config.toml
num_hidden_layers = 13
hidden_size = 384
d_expert = 128
d_shared_expert = 0
moe_layers = [1, 2, 3, 4, 5, 6, 7, 8, 9, 10, 11, 12]
balance_loss = 0.00477
balance_bias = false
init_std_router = 0.0264
lr_router = 0.0011
vocab_size = 32000
learning_rate = 0.0012
dataset = "wikipedia_en"
Below are experts of layer 10 (counted from 0) of a mixture-of-experts language model. Rows are named router (the router's row for the expert), gate (a neuron's input weights, with its number), up (a neuron's input weights, with its number) and show model dimensions 256-319. Each number is 500 + 50 x the weight over its row's rms, rounded and kept within 0 to 999. Numbers have three digits each.
Before each expert's rows: a language model's description of what the expert responds to. This comes from a sample of Wikipedia text that the model never trained on.

# expert 9
Line-initial dashes in infobox-style field lists like Website: or College:, plus raw byte pieces of Japanese, Thai and Cyrillic script.
router:495565429490495472490496536395536459542540462508561595493488562524352508498472555503482544555502542484504449534555590546412460501521477498543496490403438507498496515417512476478443470501538439
gate5:454484534437521482528511440490438583513360529501473479473451554514464461657506496378568401532555575459527495414538531497523524490480508509573452476502517576553593504487518528449524455477499513
up5:483480478488460516542547521483456493558546490494481415549573516415484542495493480500495547480531449495574600434532407443485468539456535510430512497501509522453503557524511464502572532392491455
gate6:563537452503474453486560538515426530508510391530574518437506488474486506529532508319501532521536499579500494467510511510506487559583496525457473502512458419529499459518547536514456613548536516
up6:450495502443442456400522519459445498547543498516540468441535520555529532547525517455489521527507451466561525562532492476492455590505501466444454508518480507569479455523426426413558500624470448
gate7:573481520469467522599545448469481443536506471507595488469473474532506454542511524497511515535440533440422509511371529519480497532577615520534504534509477545543441484496526525505541448588430494
up7:601473548522541453586523528503494421485477443573462544553556435516502504570485566529446512453542628476407502497448487470487419537548498515567501505475477501566495541427517514598468421571562486

# expert 5
Articles and possessives such as the, his, their, its before a noun phrase, often in biographies: "released his debut album", "first".
router:452504546467474617492522499537458514515476545515492580477489506439494501464543458442459465476483533440526542557508469561507477493692483536481480521516396501500649430560526472518430531494541504
gate0:471573489439571514527483459557505530409516521450451567520540519457520450563611520500448527496568492512557516526482560527469466490516488488542500404459445483451486558496504530505433434476476449
up0:484442520474406521486517537522558508475424477521519522514442637529457494432437479503486469477451513397580404517491506455431498567431499480553487493526546500509523437475458545436551513546567474
gate1:506534497477440474461511555511553513464528498418483423570482434438507489539474452479503580512535513544511495504526554560566426535503560503521441435468547490542505459538516499470403503544486519
up1:463488549564450521481414511476544532509455514570509500469452564491444570482439432508492415541505477595515601472554475512499540524522500486517387445512537587543476543459592449562545451485526538
gate2:436438500482467486518549493532542636523506522522424492426554553404490464534505564462535463439428506526475616493506526464492463582489527455587466486540499487553499583561456474528496540503476507
up2:530433511428456472493610522531557510524568503477525515516469543488507527627460481450513450514558512480563527549442539477491451506501564475633483555456513539471444506562425617487475469421407509

# expert 2
Commas and the verbs is/was/are/were after a subject, plus clause links like but, when, while, until, e.g. "It was written".
router:516510396520442526519435531453410611414740472498504496527474438520527556493564528443512498484549455429469437536493432499600523548465579480505450444557622490523623504487505535533473535488519473
gate0:456454452485487466540587483527434520503505563523526464492589526499524433441456470527455482431497469539471546428444518471599477525525523488497526535501501396481532508564527494495456528523471568
up0:459479500455561397505583511493454494536505580546488494560567491469492365428388502518437557454550486555449525430467551453545561509516574540432516485546503419450520508476463455468522561553473554
gate1:494454484486475444416467597525570582439517461559524491470557514434516399470525505541435490494564567513514539439448469463448521528490506478580504519497492528512495518577564570487523504486557467
up1:479495525459498463544595465442504422536526507468448415497477548591400586503495490490590451481470432498474492509585553535558516453494464521382477459447514567504508505512474471434505494493485528
gate2:498484597464573404459520506417467514596512473532507540549505470505496476452453482468469540574584508539497551508442533577506605473510522493417447521555545481551530455512427484459506546479478467
up2:507496593523516487576526544468519477539498509609570500524486506491476479406478462488538578540511598531538533463538514510407489458516481470430457466480466502490496527560430480431490608535469555

# expert 13
Common nouns and adjectives after the or a, such as one, member, north, south, second, ages, plus possessive apostrophes.
router:503464507634461530452516512465503445588536496511536461482607539483581581425543451449523485461521511566582524504491483561560514527473513403555440496494486523490552527549420512521556495406524562
gate0:497521488552387503419482501555452482481473454476589537496468591410465398496461491503543571486482509521438430608436459446508565489467607565589525424548482456495529554493497456463472441582487486
up0:517407458446498409467533514533387487524457413489546499527546359440439553521528469559504484448522401454479468538402588528484482384427530538511488487502566523480500562618618453465521555477510464
gate1:571506510412383479484514457481499570500532542582564458419506531460444532584545560475481498530523496509511468552458536537408472512483512517422489553486417509408550479421510536457564436520415449
up1:521500490544469622467520468583472405447563429433528520537457517539557493480627523417482488496534484534496536457616552530557482413520482464511488456520598528496552602499440427491476470408586455
gate2:468494531570532423584508535587469522491417511461555501502416476532569512490488560550515542524469568468563474538537526553426458492480496560587584542570510604419470536475490492520583411536435569
up2:523441551418455451555494555504512572511498461487429486461507505576458506494586459571577486591510366532404610486520454564505439577538507499454450487598461479456499518576538461519499491462505425

# expert 29
Pipes in sports and discography tables, colons in lists, and "of", United, Best, Royal inside titles like "Secretary of State".
router:479508453492515397501508559547496578586551507498499586574540500568549489458541473565468529587520484473521507487498467467380533448438499502476557452506505610490562548524429521507492462510519541
gate0:416559508436464479452526456377604452486501480506479472512438553499501454527495420484407534447512553502500570482473532525508450584487437460460537433380457496485474496511568526460557505466462553
up0:392463495661561490569530428450493456497555531449529560468589559545487433585478454488526419468545441500532554470540578588516445506526575500513448523573489447438507601475507495499481524482520513
gate1:426504559642484457488418461470548552445546470457315404431536484503462446473516460512483529508466470553481546532449514469481518609491426520583531495510489441529573451510529511530510486475464481
up1:553499566522554530454427468517499427498563574503418442548574479486520434411475534573485491473522499575526495468552498532546589514536494555548501530501500481565491567509401476440601635598512561
gate2:439556561506561465518421575504466526465478410521482557551495533493464419510588442450482533520485469492484476573478532592563469417448503534473543580546515340493559504478475531504495491476538541
up2:425505529438505431450469408600423405491508533514439488372472552439590516423496483485541534490463470538538531537542533656543525585542474512529485478488481446488444491524475580456564555550497504

# expert 31
Main verbs and prepositions after a subject in narrative prose, such as became, took, served, played, had, as, with, into.
router:525564492509449426415420490479504508561419487492576411483485472401515504506417489580462468451459479484443492479451484483434554499503460526540537547579510615510651555452531459512562536519461493
gate0:453532603527565513459520466507506448497559567370452539530485516535551436527610584556525530620502563498510374478516424502459596579537502462423467424417478458559434568518523484535457450516498543
up0:506472516523469484584485431556457485460403533513448485530513464538571459511469487510544534432493566539491366607578466495468459468502495556522475476481506425435482508482439608478577476544437485
gate1:516525587500495520455447463415505517522496497345469452439495452421553509533511587516453572552516568587471448634449463490451498498511451475565578517578507498536540530472606494495578393508419514
up1:479529452488551488556564516602495475481480492586452481501624406541452495595533418499492468535486379534491489511480569539531526480570530510460598461434491435532495561583462441500431524529533589
gate2:527564492567438482504455464462596524520504556585541446550465514573511460522535490442487540498538468489582467557501469450477466556401470480498442549579502570516541445548552560548511466430507530
up2:581487490511425575508484468469534548495432463619524438446527577541525553442494492445515544431520447503555552497474479460498496567352459371542394546493503540503550438489590514536484411469475510

# expert 18
Opening brackets, quotation marks, slashes, dashes and hyphens inside compounds or at line starts, such as mid-2006, Palaeogene–present.
router:538529530480545555471543462464481594472505498474547469522445470498542503467402442500535514508513539437521530429532513456533424601460471481526485549552412502560514433448457573476506447536568540
gate5:521493546383472433492450441512409548458554567469431472478494500431466533484549477460410567510482549427473419560476407448517622451459479538483576478492470466514479566446469455556493458555509487
up5:494449563405450471497445457550441508512546558483395525413545550454489540534557528468452462444458550435440468477388451461537614451424462471450487530489468493493439486461476442508476497624575537
gate6:577524487436497609494477486469445522441566514466443502474572460511598563520466406410521485585498526458452516498487528492591553400513574431556483524607550463426471503519557409560481473508494499
up6:557464602505561647453480534498468489452438504551503416572548531504586572526456494465534504507535466476537490447504448536593517573440611432503450506493572499540486528542509497495422462484563473
gate7:536504519518497481542494492454613503511525436453511491444527561553468543520614479436537454484499493505487488505546474559448498500513506434487473554447469536511458533447460510579521480491464462
up7:500550499561523463552529427590482489424479460472512493477504522559502520510574546515461463551520396461532450474500490569500429456442489554481540511499533489390528504469585507531547412449447518

# expert 26
Periods ending sentences, including ")." and ".\"", ellipsis dots, plus there/There and Thai-script byte pieces.
router:634487530566606554571471450460491468489453439511500535403489427440430553455523497535511487567408479559536572533486484524388507512486411548589389513548464485569516457405465492544566486483514414
gate0:387460597441559575411471487497424476541561558566530472621490475445507441416512602487504482572476424476534574677599573505510503523518507540511544492505434682477507511457585493561502476540488574
up0:515501484497498499444504526575497474573538482510432480466485378395457421499462425419401583502502544469515426467524417452438498535509555402550520513507519483472496465489521436539493573466508538
gate1:500421517536575391527455489499397443454514537483422484470569514453551427536542539450496442512455512410508505538537461508512558460460537499453455405504438574443538400417405529514452571511518476
up1:468525537569510444494539537482441566451554460598513482480490546478553544495550441410546456485520416413437497507505503577511429481515568515529447445423396428415617453506489413526388500513537466
gate2:412576500427472474497579525589485514530470461585488507541519498489551491556530428432502523462483416509612455437448522501535450501522474430507519508391444473457479515463527565539418569427546512
up2:573485463498532539550443550468467504480525482496546404465475524535517478467525464406448474516609498543535543419484492558488507371471501487539487573487438399498470447471583493442453475381534462

# expert 28
The word the or The, especially starting sentences or paragraphs, and the pipe opening a table row after a line break.
router:458499485546540452623568462519519563465442533523383467440433444465407508576503466482476553548458524513537428520503432444472529538489520495520536497457482467401605466526458493593512467463450535
gate5:401475510501512482510505484424418497414537553491408467485493415428575446525459527472553484504428525458534460555512531537552537414552490550572547487497428669453502587491503498557501483434530440
up5:532590532535460480516455447533477484605504423525582518522475499541451519549450525519570581546581510516492559493389493470465554543445502505436491532538489477444458536532500507493469498592484512
gate6:419494412461463527559509470472489498445443399429470410473464565580434574418475598456471490456521577436480513517427400516553489462386458516553442462466517567580540570498473577468510490493558530
up6:460516477504516496530517484532495440550494416440498432460497524536480546471530570447492526511548573532411512518427474536453460548335535458529489514495507528570515513482499622508465516585564524
gate7:498459444432526586519568446580482465419526508559505534518507453483522562533499514457463466492414510448471571485519513453530316494605577483418474470513502547377430479572556460512518471607555452
up7:469453477462504462532614500496478446448554504519462500503529477476520437536463447429446481552508423493437545590436552514446434538555514460408471531510468505402470483503583562566390481489508397

# expert 24
Word pieces inside personal and place names, mostly non-English, such as Dragić, Joni, Adelboden, Insúa.
router:501481560438531550491504527524444492494468566538508423475467478495504476537416535534458589482482590455429505568460510477574537470544545460442539483468527455449374531538452406497426489535568583
gate0:496515492476540464626575460450534507502571490505428536440455601560535476428486486487526635495554552408520490534505476459536471470617543538469502550476532444516479503483483548503399634552554484
up0:430561496604526433466540506522495556485542518482411453439479608555539436485468381569463497456495518500581480495532494463432582502540471472472449565471542522435515507434474439507460604543421557
gate1:508460506440428487477443450552451518566416468452507502447426556487471443512576466521420563583465508518487531516491483490497544489489463525500557470494482586512498487427498475460488544573521441
up1:499559444597440582553563526504607461483526418526484523567579474595491504540521471523609503509546536515457540534487498448468433541493560524459501592498445349460493495583540515503452443561463540
gate2:445454480447528448455547490517458449522459488535568470529547470446378446558485516500557557430522501494492493448458550601499471508523503465519457448500487580538487502462408455533471541577478531
up2:465519487482544442570448434462568479467452542467502485506506489498453454547538532435441561518538551522559487485517523435502533352476444558560463527499390464501512453429545529513547528469517525

# expert 3
Capitalised first words or pieces of song, film and work titles and of given names, such as Love, Chris, War, Night.
router:422582494578517496569458555584463509452449554506545531560480482581405538470499488549494503490464448529496532509456435546638522471552422498549652400551321537415453528514474399439554573565557464
gate0:445436443541479572385474446434487492504495493554382470527418471486516452489483465470526510481517520587568420517538533603609473464542498542507578453517505536549490491485447489539577552574471551
up0:571445561446503469475438516509501409531557509503526489603532469472589552515412646462498547498470646489542536516434493494515491516516555446468461485576570511441498540514428515487435464476442499
gate1:513546500531481517520452506540541478492502499529518485488616524497529510507407517481506541593565489533472511488487462544540536416553505502422482455431517539416509567524472511537499485405537498
up1:461503484521475520446597454461455545465504380511560439538612551421525504445501537452527493466530382536616546537507500583582474439482477435425494491464462596506511459539427493505562453377460492
gate2:459537488472506453481443494476496461504470488507449497457432489517435461487570461369527475484576395485564542553471516677529459500609473459506458456470457521505568467453494472477537530465522415
up2:460536534475495501449399422491546487509482549458470420532542471486510580478520551501512567547503538473431528516519441505514432494464533570560573544569567533562495533419427410511499437485371472

# expert 16
Word pieces inside foreign place and personal names, e.g. Trawsganu, Bahá'u'lláh, Migros, and bare spaces before a noun after the or of.
router:476500467489556518545502543494492490496418583560493566490436556541515559471517489497431562359580613477540465481517445577476496533331482519505534541438495477567422481522435592447535580524591465
gate0:458522558460512502571485437602519428581500471483420545555485518530456605415429541502469594443472503513477428544492430504561545454399530471395527516518433502537484490464514533442508555415565525
up0:434593504476476540464462460452594446532567382477404613525422518552533497417507565490556568523552462477506523428589445436479422531457514528498484563554548489563574465442479554371523543524536417
gate1:526555521550481472423481484477501494542533460469541573417522496432516512436458479506570536501506588415515525525574548520495472535491477507573446456424539525403498525434478534545528571513401481
up1:462580524536464483496481487488572494449505425506450530585345515533493428467419528497494486489482452471556445467406559497501443537419559478482463603535437526529509515471472462476462438596477570
gate2:549524532577508459451468582522479491520533510509451520552513466460455544497538570438486471553515545531518480619499566449527393540494487544590417492523534477492523448529508439445568576533510504
up2:471505537543523388503485488482490541512557543553504501539476537495442583512580366550484465511562505456522521606505484454375455459498496591526508531484440461494505534492487544546442514428535544

# expert 0
Connectors between names or items in credits, results and lists, mostly and, to, or, pipes, slashes, ampersands, by, featuring.
router:594528489469456626456415478521510571422409505445483552468447510548441525569448500569448531595565500458509445537586518440489447458584494492521515512567628613483630469459487506623485469495502462
gate0:480430575518609454476444475487553455560546545414450481548560533537464502530522520418458512518510436395484451485346471544574395539491566468575574490552469500482429536537419450425512612572529582
up0:513520479510495501634454542497469483499471475569540495573496471551530467573541462519498545478514454614573466473581486442421626479495514470503495536364485491484520518523512537466526482408483545
gate1:444422497569499558428494546436521522616531482423467525523538517507503505562523388575422493533488554497534601450450463513470496519509510491492622416540439492454452505588480451497416508566491493
up1:440525476525469512414551554566506574501482499429567516517606468522537537489514500527462490497434432476518494441511450561480537509603476469492660449501475473525505541421514512549415541600554437
gate2:408494507545560444463501536566486488458491524405471587505505424545487406513564525518536513477443559521420436581457512635479494490519523551558511532528476476520540574505480580408457562551504487
up2:442470476463484519505477605543484440499465569461517595498391447545499510506561536528581542540443588522434356506508448538477487473504515526462491488596526405485493600455492384431508517574443504